Weights of a small mixture-of-experts language model, trained from scratch on English Wikipedia.
Size: 9 layers, vocabulary 10298.
Below are experts of layer 3 (counted from 0) of a mixture-of-experts language model. Rows are named router (the router's row for the expert), gate (a neuron's input weights, with its number), up (a neuron's input weights, with its number) and show model dimensions 0-159. Each number is 128 + 32 x the weight over its row's rms, rounded and kept within 0 to 255. Numbers have three digits each.
Before each expert's rows: a language model's description of what the expert responds to; "gets" lists some tokens that make up at least twice as much of what it gets as of all text. This comes from a sample of Wikipedia text that the model never trained on. Tokens count by the router's weight.

# expert 9
Description: Opening brackets, math subscripts. Opening parentheses, brackets and braces, mostly before birth dates, years or glosses, plus LaTeX subscripts and superscripts such as _{, ^{.
gets: "(", "_{", "[", "{", "$", "(\\"
router:121085112072139074199143157113166047125148118142108098121145087151133113137152110094187056102191129137141118130135082116097188122150126121077131137116107088120181139167161151073102112100221181133158114088184121177076143168121137173101139119121176132144174208071103073123140080152114111165133115121154094151141146088106169124138089163148093118105110081089147087156124163112095145163131156126090133154170174116084134090133162096143103069111140102114131105177114122166133147097120111
gate0:141160128138132111175131108143171125122111129071136097168100089126091180086126110186059117115114127158094126093138144201091100100069072125159157149116107205166087105180106126161112160115168105138165106149105168085139122138193090148119146168142115156151114129161133154119133169127104122067105189128104125115115163136115135125059087091137136118112128068141197137182089121138166063141135137135181135089097127120115159088102116119176083074218143138127131142132086148182196114082131122
up0:161150138124120154147092107119138113178141184068124086147138115114105169111155099138156177124093158083129038168083108176094113083112133119118134172172107151104132083151080133174104123156103106114108079186082138155145117113186128129167105171117081124091113072104091091182166162149128113117109124188136083146116176141114149139144117142141116103120195100121133126156116103135108138140104084131118077207161167048100121138101134095156050154158206121116178138119066123143112093172161120

# expert 4
Description: Closing brackets and quotes. Closing parentheses and quotation marks ending a parenthetical or title, often in tables and lists, e.g. (featuring X), (semifinals), "drawn".
gets: ") ", "\" ", ")", "), ", "] ", "); "
router:161067135065152088134154142102119079149147187132160137145067106086127170116088121141143077105185119123093164114126045129118203155124144200114124141074110134057097127149164119107043107126092178131097118140121119187143121142127156186139136117121163130084153114135103161181203137155106123118124061091133122133092096132145134129138124147119130046124138070156092101156126153134116159150204136160096150158117165178137119092170134175112111067096119114109149159155157174149099123116128116
gate0:108071130080082127084087148125110146139124152171117140179238119094093109173148142162071120158091104101083136096148133098121112185090090118079088140175127163109152099148100095120086106096171157098148127104163172111178096118107111132104167111136141174102098108136152102148086107129129192129129118139118142126138070208117153169131078116124140135115156102128128172040183133129080096151077229127159112123126107132136177138134163095108129121111118142133158161150179152156165060129119129
up0:113166136178212139180156117170127173125121124067141116108072107150187157126148118132196118087160092156139145151119128160129145076193148119199133120084135071143122126131108164152170123083104114145079109121090082130081134144152110144155101117137120095133138165155140144093164109088202064091136166118152098124136135083134090060121157164119179095139138113147177078222071156159160156093102102122075176143102158127140131138117140146153115151139136084151073092072120141116096163116125108

# expert 38
Description: Table and infobox separators. Pipe cells, colons, list dashes and invisible coordinate characters in tables and infoboxes, plus labels like Coordinates, Location, Starring.
gets: "| ", ": ", "- ", ",", "Coordinates", "2"
router:125163091148156108159146118110096147147097077152134146176158130110092141005164104136183155146132157153160084138149127106075141121074106117110177119157127130116133115133104071129159097130168030115111118107121115148082128072150136102150152153172125184136160148063173123194130122145068139092107081112104146142120134148055153152146137132099113118115137110124089124152145112168126220172079171154152151179140206110098118101119171134106162133129136141085149124109182137116081138136067133
gate1:104100153117049217147133119112137179131110056159128189118160165125149101151109156097113141104113111099055089154131155136189139136163122163172104150156099130172085066167120102092114120113113167086116170110093124151102097123108132076131083140115132146172116127128132096095134120155121157173159172112173111101140138138110106155137102145103098116148166157157091153253140106078137161137100171106110141152103144217108091113137120110172132114105104055067155109098081145134104154088115119
up1:106142089127172065117155144110113090153125171085124095124076076164093158079131098139199122134127162149189128120140073148069148099060164082077135127101172152076187147082129138170142116142127120143131133121143079124156171190122115157170173128121167126098171154155114164170108134115139115078134125136093153097123161136145089100138150078157181136107134117078158145062122156192140099143162136164092178125152087054169164118147170098093091179142135186168076155116155121152142119143110117

# expert 8
Description: Year and date parts. Century digits of years like 201, 199, 186, plus month names, commas and "age" in birth and death dates, especially biographical infoboxes.
gets: "201", "200", "202", "199", "born ", "197"
router:076125124116118067097120119123173183108138153165124129048164123131146078132154153132151117177122150172031129179152111120140121203103134156091172105143130113110110104103155131118143164111120078157205170099164107166105108101157070144120055151161175169141134169119091212130103145143090137095130094127093134145120164060075150091136127133108094177171173121077131132167182155115098134160139103135114151124167149092136065129097135095167102108085087161121103097170140142102131134091127112
gate1:083118140141150126142107145055144122171108141156134098096113096099075084064131140132149076153045109086052102158079182156124083150176134176066160128172091107109112119148094125128103131139052142139186117127175080080121129079192083090113127104106112100122106147155089100137168160115122134174098135089124117073130129101167176077132144121137149137128172140175118117171134141071142110056075110124118114091110123122157109143120138157153167194122083165128083125094130114078144163125109102
up1:151148183143187091068165120130152157135107160111098125143161106148072128103110143128146095146152080111121122122109165162124066149125147157132118109140113178119148045149141150138128170120082134149202168159142101072115122152166133050124135141162137090087081140103100068156146114125100110167077143110126114104118121079129188104134239123120131182074144097130156152156151136104100119075087095116142095123126154118187104131146177114114156143128069181120102160152159087053139152167079096

# expert 14
Description: Mid-word syllables. Inner word fragments after an opening consonant, such as ti in hostile and mightiest, ou in poured, li in Friendlies.
gets: "ti", "ou", "au", "li", "ü", "2"
router:076128171138092182168147124114118145104146144127172081069101081132091167146148135111075086111051105126091174107115165112138124137083146136124161093164158133115136085144114110165103096071217089088164068104131166134173161192143137139163105139146148185065174163141135137117176109133121151148086110146106167086148085195114092113075140140149111098191114102161111189125163111152066164123077104119113170153100136121128099143087127132133121148166090118131108089160089100180111119090096140
gate0:098138123137100103178123127112144083131138103114134114151144111097111105122152170120151144134129130084098142148140120164046218092124101105180126139117103106150116166118144102224109088112113124142115077183094159126173159130129192175176146140144090128105139172075093049113153085105092106097080142148097148135104116094149127149191114112154188112160088129114152082096113104142108164166154074087144131072108097127102129064141092169183187149167099112128131086186067154121117165100159114
up0:149044158101112130129106153113188128146132123138165140137138182120123130118129109117140121129110156141151142139147141102126141067117134130125096128127132128144159136064140159106172202154144111149130172141122096162088137149154104080062117102123190156096162095113137079117039130141065111121178169157177091091133143208144106104108135102142069199151110111176130127190162153095146151163119203058135082108132158089096094154103190107152093116118142185082131128106168065098123160090141117

# expert 47
Description: Table separators and punctuation. Pipe separators, parentheses, en dashes and signs in tables and infoboxes, e.g. the ( in "15.98 sq mi (41.40 km)", scores like 34–29.
gets: "| ", "(", "–", "; ", "−", ","
router:096179103140095090114166131119116099162111135124127151023055136144159193048137135127141110188124154133138115180120089131129107095158142089070224093126111190116138064120124169157137116110157124067186128128150153158099076118127149075082116163127164129140158184109134138109138114186141140117102118125090141124135120111147176149073079144139172137157142129130153158134139165148116136148149153147133169138135162176100136084102141094148056124074098159094158132154143166157095104064110081
gate3:107174158091101195092095096155121137082122123159139153155108150147113094117125157067142145142114126145123112084180146123152117074162139117131100111125135121160098099171132128189087143125142123157126099113091162094129176081163161180136121154112160085119130110073165145143074114181150058203128138106148163138120117078128132130186138134129130108144123093100064104109130092099138115057102158208119104153124118081123107087096089169193135101092126070129186142197167144072047099107147107
up3:137111107121167106145178135118147135158133137114119114143152165079120154161115125183119075117088137119133153097131144140145125154093108110127143109158134141057169207093100145087151091114154117122077177132133118144139122120118124108103108105141125153145111078183089099111158122044087166114133086178102094126189152159117127131064132081108144141095101118128181203054127186165117154138160130071161124081101114159155121162173130077091122185203153122077051093094100108186151103134127181

# expert 57
Description: The piece "on" inside words. Mid-word piece on and similar endings in taxonomic and proper names, such as Pri-on-otus, Gekk-on-idae, Cerem-on-ies, saxoph-on-ist.
gets: "on", "agon", "pri", "Personal ", "es ", "o"
router:139120130140139168170141129151101164110111151150144106112120097097130129191103119136208139163164110112130144093153117109081126078161100156124149068069130138075130087195168146103135068103124144124115151155128129114142093157139061170106130168141141132088174136163126118149091152147121094054144144111191131134108077118122117132132048166163088063189098098196114109136110151133143163165135137133101119183080107078068143093147060140158145074150076122114158113174161142144160173187123089
gate3:214126135127109124072196127113087087127133118088187179107188056117115162088162118096176094117167149089190083138119122145156135091182100117121180139087102152174148101079126133140119189159120134172167157108141106115072144152134132067101130119148125073130132163095115124113080142118147127172179101114096128173133085167116106115107149177144132079163193102167198148138088131167120149145078147132109146120107153123141121126129130077058138095104119141121169092139173160118118053164130118
up3:194111118121104139098163088108134090129127128034182141106139102122146176143169129135123090150147163097176084134119156146155097116165103143105171151149104159171169125069166097166119173170116132173173115092118127099075155138158099094101124117126125077119126147134096124091099135117148115171200144132085101213152073184133088183145149153169175098162186102191154152177080181160139164161131150120107149147122128130141189135159123060144146134133129155116140110164127117088162069133101079

# expert 40
Description: Hyphens and modifiers. Hyphens joining compound words or numbers, such as Vice-President, twin-engine, ISBN digits, plus the or modifiers like former, late, newly.
gets: "-", "the ", "–", "'", "former ", "late "
router:108075157161152084109120165148140120028132144079129130144125096100142080155096061140107138107098145111131176134129099102097107123148080155152131146110121082107106068131109086168098148106098071123128091181147102166146113155160103136137135193106119083135208115139140176117122098154176131105131101112125130068172151094125125137196126187209117124093094079112125235162121127150160164121128115076104154152134164136108116129081120094107130092186160094101166145193142171138131135146097122
gate0:145113167143155138090179153148149109139083083127146117131073138107177114136110152148102155083120170095135111090072182107135147114164150153106126106152104078170164099124086130168138136154194104102144126149097059114112148094123159152145165088136188164095155090135149059195139067124170143152158090153085113085135055037149099172066150150148114117106102111130094140068101090208160125157144116185101128106130147126089156135093144141119168078145120116141130122153157146067103177130137122
up0:101164035137118143167040082119110108101123135147177133150090109137160145111110136096082100104142123151166148166201076151111096139067060108136156171129204188116121142182138115109117081151106117143117118122144162125136117149126154125154092150150105125163142130149110172085140189138082123139089180131128120170128197228117140087107109135089111164130146172110144104113136180070110131081136172125144142112098164137151081095098168134073083142100164174124124138133134156148138057136109150

# expert 33
Description: Closing birth-date punctuation, name pieces. Dashes, closing parentheses and commas after birth years in biographies, plus middle pieces of foreign surnames such as J-ag-odowski, D-ah-lke.
gets: "– ", "), ", "ag", "', ", ") ", "ah"
router:099070139102080095190120104091120095107118164105147097146123144070157146095104108148142121123100152114096145173115039098060148097109108134179141110156146147095158089149164151135132146095119081131112103177151113205138195152175122117174158116077140141114167132127102135159152178097039146168125101125117093086124131101102116143169142177140130093177116091090151156154116154170140146123111197141132179166084197099165118160169140126179129121128142102085124038141106158162145142159156135
gate0:110120114096091106151140200126094072164115111194148109056129161119153174133126152128128139173169139137121119165084167155108139128115111075140075162188106148179102138160125151148117187119114141114095177098129123139162169126130149102161170116117103135171103115076078107184130099146074131126167160157185102089070100124120061135119083128110144105170089107138140153149146142101186210156133136164139127105057172107066172137084124126041130104125088134130110155129111138133148080139079076
up0:138145102179179172129154121184146137157143165083166126174117091145148069158108092073153157083098102118136093063174117072149129087114083131100141115108194159150053175064107120067166135164155187137148086162125096103106139111094167144168148086142164090118109142168144137091142166127148109110151130105056087105173148092136190147157135099168164135124158103134128078138141107081140145119116109095116161124154137189162080102181146171177136138148166091112153126111106113108082164174148131

# expert 6
Description: List separators in infoboxes. Semicolons and colons separating items in infobox fields, tables and lists, as in Party: Liberals; or Owner: Basra; also See.
gets: "; ", ": ", "); ", "/ ", "See ", "–; "
router:160133097106133107106125152123107138131129154091129088141150117152101195104074131154188090133161142120133147145109116155021182134106136149119133153110121115090133125146144081174052120062166118117109102162110129142132142163115156127071106176195103122182205146099095164114145144098084113100110101137155092129116106121129206169100114176181173121125217123080149120152114187149154135162121171152109136154160163152063109070171170134164098079148082098086120089107136133118121129127105098
gate0:135166081123147087136167180147172127164126156112149165171135157191165174098078147108123129147121112093132185170147223094136108184071080154080188117120139189136150104154121156108176132174098131138119143107139108074117127203118102113175102142189214145113133089135101150122134116167094118134138067036130145176147086131119114073137121134122134121136082113087076120069128086080120101156124153111116111101147175147153116109120114086121137104154128100121087094157131143099090140169106113
up0:112137105110163112047069137105115120114115091123088122125234077113096162097097120081129119142180112153092155085202135115094087115080108180163136097137147179107162129136119144099140163180100127163071093133129093162133116149120115167074076166152136140119102131162119142161137160150100114144216101061162134189172131171099085109153107135102125101108083134103116146124103127121114169199076199143124124153157150129130107123117154130172115111177174140146154063148120134128124087159107168

# expert 41
Description: Relative pronouns, clause starters. Relative words after a comma or noun (which, who, whom, where, that) and sentence-opening subjects like He, It, There, These.
gets: "which ", "who ", "that ", "where ", "It ", "He "
router:061129109147109106122177127111182110085065132082108180122110149112133149072101115125101090085158071085112084094131074147124140184094091093159184118162142181094137111148170112096102119101122171136133149171106168119083204138116163138103128120149174146100172135132161100095068103136117156137110092091131105145168110139182122171097092169130102161151131054086123136137082117161121171138117120189102162142109100128117103134118164123178143084149136103208115091105139181156109168184184091
gate0:087095202149112070123198083148109118112094098090104127142105110067086144127115168082064170136155105130166164097143111122124123135148174170100147110185121123189127069126145141133137128115159162150106115138142155136045119173145110188168129125192168131081075137214144139160079104178092185099102116189068094114100119130125138144191069135137117088149117132159161080125118118115100126170173128103133098129087181129116101125140101147120148141142147157162130099135147129106087105099072165
up0:155103119199127096103083163199101131090175079096095126117101114077190130116109148158141128150143120130156143197141093091145141163158127149142132172116103139187077138116144059084107118093104111140080092162156089118083176135070165161148109069106146143109084210159122156076148131211139151160125144137135091136144111095087104109136095063086089131132142117115174124085177107147124108150118179179116121109122134088086103097123147148125086087134176114182106116144171108082085109115136166

# expert 53
Description: Inner pieces of technical words. Mid-word fragments in taxonomic, scientific and foreign place names, e.g. Cerambycidae, algorithms, Afghanistan, Albans, physiologiques.
gets: "i", "y", "en", "an", "th", "z"
router:095097138116095116155128142121164139162142143054149116152078071168119119155159122181117052104097147135130161081093098126109106126133076142095100120115113153108119150193081118113121113155183117130102119137074128094125195145092139159147125122122107151106158149137149176134174135158104122112189107057107137063165083156077143082099084115188116087109128088158121139122161054163153148133083130147117094087131110153089194123076151103176151143119115141062183168140142121144134166179170053
gate0:127157076123131097170152147087121117113176108183177126077088110149135163122136116118087148124074139167126120101131146130125085143127121093110152061118102113148211177206150121120192104199162049137117066165113139062195140142108103127175091150103150115148160143111092102125150104207162162158127109141096112109156148171122158124140100122088157103188106115110141145110096115172144163100131071143120136158082073104128117111126144172098114140042134114155141141117120182081130177099103130
up0:059206110141154171117200107108135146146155092151076096161087113133072130102099113128089136143095140113114150132084105107151085086091115110168080087105104086110094144159166142039121143101156151179103117162147158117122089206115121192090157126097061114167131117129143076149130123170191142080124128180071152137105098110061170160149075120110128124156091132085118125142116113151181147167140096089076131123170116114137116115118155168169090099088131153128104173143078138106154111157150113

# expert 15
Description: Word pieces after consonants. Second pieces of words split after an initial consonant or cluster, often in surnames and nouns, such as l-ick, l-ath, Bus-ch, sn-ails.
gets: "l", "ick", "em", "ast", "L", "ch"
router:159113077107121138127083093070122080172136141111089091152134104185116145138147121152077078066118173159103142151107076155081121099128081127151108161133147121170057096064138124120145114126188122161155120154113165178099179156104149140102126131170152097130105121174064167127132168102130168076106141118065074137121133076097144114178129135125147104165090110154047195128172132138168090112156158158065137153079132159154159148144146082115151052151125115127132167172185147122118125142142087
gate0:145156060113146149182129129099172125122150192107170082139102166080090104154118161159139148161154133082108127137098153117125102152096152082088149115096104085129133121111136062097171081178134056102138072100170135081127135182110125107140104178151096117120079180152122116119125152120098107097028091167127124143162103139087159122155116132109168174165150121065181161142108123089107146134135160155119084127101148045095127100139104123158187120092130126171135143115122175074172120087075175
up0:119097112105152157121083129116097083157149135110097167182165120143146121158089159153178127171124172092110180114105164185090092114132089145140093097127092092106166086095066106165108046127170136185132091072155150146157106128112105142130167123088115132147104141150138106127144106201076087135103124091107191117144137136045136100106110140137151158117174085143170084146178200153114149130111126161108119115140109120108113101073172118157151119183115095085096087154060172118088108099086194

# expert 51
Description: The after prepositions. The word the, sometimes this, its, their, right after of, in, to, for, as in of the Town.
gets: "the ", "this ", "S", "US ", "its ", "States "
router:134130114101137102160118083139156146071157123115179167074129131035077152140121111139132143047102099118118139185128108081064121138157166136187113120173129126111134118170170132139112104076087081138141076107151135134097134158154145162161146090144141151170160173166084120129092137178157132110156152111158137058209130122137196162123151180172132155115108120103129137165090161103129143163189126121059159119113095131107129122104205180116175136187136140125161097184099139144138163084145097
gate0:090068134133165143111118095153152101127132098105134141109136141129130113120101121110112106105097182106171154195135113158112167185143164089162129112137109104111196159119092193088085165111095187117118152160097089097059141125152142139127081138178178104091090103137177180114160111114123172105103170075129162044118135104151108069149141151133154192179097087137076122128151139137145178177126091162143114082098176092114137101117126149115152094168152064160125169119087123136162087180146196
up0:089178121098123162109138117051090205164125129114155159206152160178086119131128163133174128119134094136104082110079148147114074064117074095098165141186142104108144115170157085148121116187150115114126098109115172149198126162094104111109139172115094157130137085140117160172106179126101117098088081131094120217097139158095183145120138118123098142127185122126153163107101113156118084075106145139072172151109128158115105092183134119182113137146119172085137094162144158082116144143094082

# expert 28
Description: Name-final word pieces. Last piece of a person's, place's or taxon's name, often in headings or infobox values, such as Marshall, Earnhardt, Hermissenda.
gets: "us ", "i ", "o ", "a ", "ia ", "ar "
router:171080146202117068162143157103098085079113136117184171100114094152168098140108091084152082061146182100119166166117090139108158142131141194078106131132139155074115144143182153061109082161092124130081134201137111143161120130105101109181094090126143108054109100106134177162102148147101143141131116140098130135150133092123118105114137146144132150136169111175163124048094098105177128116135170120105118138164160093153156109157187161119147107127065172153147137147180121178108140145055120
gate0:085111089110118170121129108118118181137165158131170135185100106125120109152110196135156116082126036193176110132142116089099128124093097126126159107108139107071137142117085073083113146123105086169198146170103164096153146133153107166157165113148076112163141105126135143117177133068096152106084091100148077102194098117174158147112089161122141090136132101143112165121154107122184178147176110142083123070084110129155112117109142124129090073193140119079170118151186146101090128199152163
up0:129158170145146126119119209147085099135090069095073141063143155110122123084129102132130172157178175110117118139101147148118101161131183160137136149104139157205128125121139190169171156069158198156074152091167124142088108140133130131102103113086151112096102143132152078152133069161157091161151161185141130133096097102066103083116155098119070100111109159095163090145116126102130109131122161130151160135168128102091151137156167093141142148098122087183099199108073049133164165091096107

# expert 19
Description: Other and name beginnings. The word other in census and list phrases like from other races, plus first pieces of capitalized names, such as El, Black, Nick.
gets: "other ", "El", "Al", "Other ", "N", "Black"
router:071134115110107131167168082130114117163080118109101089126154131145137133094116120131171106076122166151184054165169126066115137102128175113175148094113162104156112075091092108094095121192158090114148152158179182182036166107152152150182104142138139154165143099143125141079058177136091164145133100147102154138125133164099147176112160126125143093103113140152119199160112091119121209132131192117085107083108108130046127122136137134105173115128160127115135122153150139162078160130130181
gate1:100136166109127120143168127148090114172117141105140139151132106123160097150131202129135154078099110106118068068129140136172110129165212121183196120095178083113127112157164094122186169173123120126124106168098114122116136199146100085178101135087169153120081060140129181133091129111146185122120123105090100125118124138146130165099124127138097116103132116107146103098117156189119170109059019094072166088112153122091177106122125147085111187052122089141153094114108128145143154126102107
up1:119113066166134141091080115099183143073091085144149108110118150085082160116100122167069106187150125133105152166162148114112157127055045129109073139149105149154123134104078179131086101107118145158115147123173145144110105087134148166080113096162115121139168159131167115152113097159146064145142110161138143132123163114111144088157137129105160130108111124159139141140161070094127095137190255154180106144152133056163108132150156091167103079167165111108121160114139131123116071153131185

# expert 45
Description: Inner vowel word pieces. Single-vowel or short pieces in the middle of split words, such as u in sched-u-led, sol-u-tions, Aut-ob-iographical.
gets: "u", "k", "o", "es", "os", "ak"
router:062089163124140130134132130119108087156109154141177060172116130070090184211116118114099121128160154129042094089114133131129127114123161150118178134118158118149141093163103155143139112152186110100143109116174112098148153136082142117160141117139054084131130155130097166117207156135085173104150111092160094114154041116110089162124084174178159131155092146161113130117172134117110126138087104096124125162162142137091123140057068083128114093124173151143172096157157064130069140106182099
gate0:095098113149113154129179197102149153124155173125111178134125132114159188056167161143127157173105116144159206121136166136107095086112145158057099125112157115153093102034105144107118075177095141074196099128133119146119162134145127156148102080137056100123102172115070091145113117127126108120120094080136097088133116150113116100160114145161133140135116106167152143187117108071066093134194136143095128136167158156142121128178098071070164100160149124119158138187085140132127132179128081
up0:084097151158108149116153190142139156161088145057108088143121123140204099099118108138106171103093125138136159107141146114124189062207182094106117092104170157134161140144179084120132171117151115067118098118131166136108180099075088149110103083120119150085122125137087059091106151117150120100193160118165107086100076112190131148092136165162124154136145155109117131108171118134085063071132148121128152078176126158125091118166109145195126175199116158117132130105141136173174140149115097

# expert 22
Description: Prepositions after verbs. Prepositions following a verb or noun and introducing its object, mostly for, also to, of, by, against, such as trained for, ran for.
gets: "for ", "to ", "of ", "by ", "at ", "against "
router:065118085092147143194125188126128121132154115155214138129098152079114117124079096146145142131112088155119100114115124076129122144168075137119170050116133099111080134102142080162147130110103100134177146156148114107092129142092081196132144165145114134120063165142071161181158169135143104126168091134139165069145126105047134139140085111157132132084117111113099148182135133123073109194126111149073130097085126175125155072130157112109166125176157140120190099108125155193104140148179077
gate3:094117139125148103141116111127153117093134071122132126144133164187109109154161112085155162172082108136124168158171189123086094191165176152119141120141098126138137112165158148120132088108194102138160063095162136077140075125149068107161125168058190141052122106156120108097209118105109115113098146133102092188163055076168135143108124104199125132134107090152152104141129134159145108109163144120109053152115073144155075112104125150142146100081138118169180132088110172137073150123158127
up3:151143134105121093142130113121050117179120169123153145124133034121128166118102136138085102113160105138178115120097079178155164085066073091139102159165160162114130154121084076124104148184107139128112142131139116167161169147125159125105069107164058105116091184109063123157077139155106115173129082129164132057122131172142137135094130126105113134126141172108109169114172143167133142100139148204138194102101159078090176132149149170127128133160124181102108089173159092126159072127062144

# expert 39
Description: Coordinating conjunctions. The word and, also or, nor, & and list commas, joining clauses, names or items, such as 40 to 33 and.
gets: "and ", ", ", "or ", "& ", "}, ", "), "
router:128071087155171063096167156155138126096076164110149168109139098074184170130107100148154122112139154125136144149163094113076102157080110173137128149138176187124118097110118126135075142095103101118155155127166121140163138115139104107128067185125108145182162180107179154178131128113133076172094091101157127073126121143119192160173123167134129168074148112097129141202148119074107165155129149145094138197069116123070103079151115095161123136064110067093109138110109157090156154102156092
gate0:137102117098099170119148100109164168146147078155103145086179126118123110128094109080118141135061107207124114171147052100086078142109100137085113073131139148135106157118107140163121120112181124130083156104125087116153163090124128116109140166132116124141126198150110190076219182118149119156123145172109081095161083172135150171065122105133116129152127104133114139142112161179074127154087188127081127134127100132089054096165080115144135123152203072105125141095111097083177123174108104
up0:193115119125138145158162112105135130161158116167106104104163129116156144132102119115122153120092129172124134184161062109131138150111155140094088087185173178137113129104098160143142125114154103147074160161118096122138157035121118148126145152110152132117129190140129207098185159121147081136144109176071062116164085128141156156086185105098142131130159092173110163144140182178055108151111207120100124169094140153123093100138118105196140122135203083119145148095087103079143141189089100

# expert 49
Description: Numbers in tables and dates. Standalone small numbers in tables, scores and dates, such as 1, 4, 24 before months or between pipes, plus a few mid-word fragments.
gets: "1 ", "2 ", "4 ", "3 ", "5 ", "0 "
router:116092060124104090128109068138116095150113146075135085092109128129113164204079129115158085134130164133110119158159071076133118152113117187089112136124145117086106147136121052121134172123100180074153134113107123142139129156183068197127072205117124116092091122109127096129113125160130138088115115126143193149112108153118142132142121141180125115173103108135086100150132168191135171117148102170124147162081178137143093115070161137203107101174084152188112125186148118165063106085104124
gate1:084092101116081110161098091056096093108187134185119120113073134124091050168118128074153114122139176086127147127157107114179109077161169134144133096131123115170085139120143105158065138138150165114138159131091132189167075136150166184139149132113124143075106143091091116205114153157072139143148155062113124186093180136111133117114093109148104102104106114097117099126123156087128085179147088155141106103176116110062127087114048091097132180151129095103159149131161183111156108133123148
up1:189146129122183172144066120155123121139063122129136131161060130136157212148081061205075070130061106138158143128115158137144156135093074113112099131158125208129135143120083099131108106174091101074106074107164150084102161139078149114100142162129139093139145173155123132121123134124122093118079103181115171124170099121138132132125172154102102171137107201126135117077152120164126136113129185099130112170109104145188121132163152149131123102144097186140158111111123032092103117144117119

# expert 42
Description: Quantity words and ranges. Number words and quantity terms, such as two, several, approximately, and to in ranges like 40 to 50.
gets: "to ", "two ", "of ", "three ", "between ", "into "
router:098114040109120144153172137118119120137143118148204122092079129123101127063092129139089096156138125174108092130141104099164132137132096134147173081081145135084125117133118078127098174102111190151225152099170130178156148145156081125172106180143149157123133139106124082108087103151117096175080100145182168140125132152099118159087088149138091169111113140114076176109147170129080170130150126154067153157130124077094127111095193131133135112122097201158104193160116183181128117110165152
gate3:195104095148161140078151188121168138101126199077177127108133114137155117170074128135059138106114160091110094198144117107128090100074114142093126133165134193116152130138117120139071209132128122106113104201166093127134104115090066170109119092123109155092118129050140163116118110177139101126089153125109118119164163134210156125094153069171139070132138081152172181142188164141175125111099100089142105150106143167150124129102062155119087102111145110147126135133097141156139100136135103
up3:112121152140185140136137120090195164153147136091125136149106139127149111157181125123170088123087174110173100142099112160169116092151091091165184134133109064108153102128150177158079109100159120066156181105093122164083143119154075145119091114164088138106113130178159119129162210103137126116156101110101113155162093109141163111080164164119130119100099111169168089223154136137157109085107122198071113169119141146120142105134122124156124144068197075171126113058159153131159104066156111

# expert 35
Description: Common noun endings. Final pieces completing concrete nouns before of, and, in, such as limestone, noodle, knee, fish, brick, engine, metal.
gets: "al ", "e ", "y ", "er ", "le ", "k "
router:120069164140078071151104175173073121138124116102144135067069087070091151157132102160121111124118111164130174136196112172139100100115127107139117130140126129063103166108159125102128134107169176133087109138150187154123156188108107110111124122123153120093088150179129181124151117221127129088145142159139105106150053148201175132093119141169139087146167140176149128118120166112165094172116094134126156131112105083091156131141158147134163086176147195192124106131172105164127117126109045
gate0:123143089114170141155100132122129138173118103117151139165106139145106163157204158118116119086153124133133158144135111153219136136120092139082142144119132077136167125125157112105076077099143090104104074145115146164096131116120100128149118133129153095132130036156081135144131164138082190092160096071098182121186082062145157192087133155178152106070167147109125126106077159148113063087184155156121107116162170077123149077133134106109110125125187143189079168060107137151135143115161164
up0:063063177133131124121101145148153163087170112164116086098126096158132198116135130141119123116174148103135163120096096123186184108146137132063186093176137113149189167165129117133128098173200149101136110148145136111103091149141139194141186120174132166126159099062132128152118166117179123074108067143123070184132110168092063064125154160128101087170140080168117149081153167114086121129152091133127114074142115115164106115088128134096163182105128135104156177095135165134097113148150134

# expert 23
Description: Short name-word endings. Short word or name pieces ending a word before a following name, such as Hapoel, Al, Mark, Joe, Elvis, often in sports tables.
gets: "o ", "e ", "a ", "i ", "n ", "el "
router:153104128133118077137147153157072080065140124145161114064089096127096146128133085098147116152137152064107157178137098124054129109164137150083136112145136103064125086149160104174081125095143145085092135180144143118121073166157124150162094123113189115081083076099081148119097119125091156115170113108142186136121144102115112106137144155156103123117099069175148169132129153138173156139171191151152156114072152135113149183096138164121176177141060133155141126159171099175102070086066092
gate3:108057180135159116076084127179117151139095146116103110103147129111119079153100117161112192115105123100136142171144134109146119133115144127082120137135190079155129090172192068160121181088120185118096103130172177136174113137153131121122160142179115118086140129147120106100145060153195099089144093123108196193101144114121132156070130155126080131169162124114100086078092065135132136148069136136118117129081118204161125118158147071128089099143159075155146091047118107114143100120093106
up3:088133135074143119110058109167121184131151111145097151090180136139113120082169126152113135126125139141172094130136083054103099093135118175144153122082152104138091080140174175133129131129070120116138118104094151135117092100192122103136166145167134099115141117139091114061153089184198097052164092133136157101103168136197114180154132119108124141135102079113064197117157074166065171182129120132147116135126135203151128133110143128156100111162117137157056115090099086089115074118123116

# expert 36
Description: Role and group nouns. Nouns for a person's role or a group, often after a nationality, such as artist, author, band, coach, soldiers, politician.
gets: "ian ", "team ", "ist ", "er ", "player ", "band "
router:163105136140169129133167172166099144124116116157073177095098079089092090111108082147127082136159112102105185144165123115072115153092128109112155105098096158081186113135127088094166127099090137116070129142182123121126175186136095194153095147115166112142126104111137121137143116177087165117155112125114084090128130091152189135111115208114124090127171131152121149137097113087181127130143147128077179167126095079043174129146181119132186107193102122137120086114123103183106163147120040
gate3:174063120174151102103113120100178153172213155116096134088101177158090150154136135149092094168108094162132141169062147145147083113136182136157101073103154126106125131142114165160149175131058142113089188174065120120086133125157141115179117085143084106149195082119146108147158101146162112116191149175116097093085140148136113107171138083070105084117147147115107080119099143100178152085159106137081121177106119144175143109134130146105099132190120130115058129156142149103124101105132073
up3:157055110151118144144135111107170163185193110101068142123100172133118172153157121064079125161140095102073091143083195112108073107156141163124115126112142151136114160145150107167161164099051138092142187162113163131146136098149116159165105114156099080130128137165160102114171092152109120124142138121163108070106158146137121129130133087140113101107142188129116099107116131036199187121181155154090108140127114139128097096067120180110138133199152121094077115155129166080164104092138076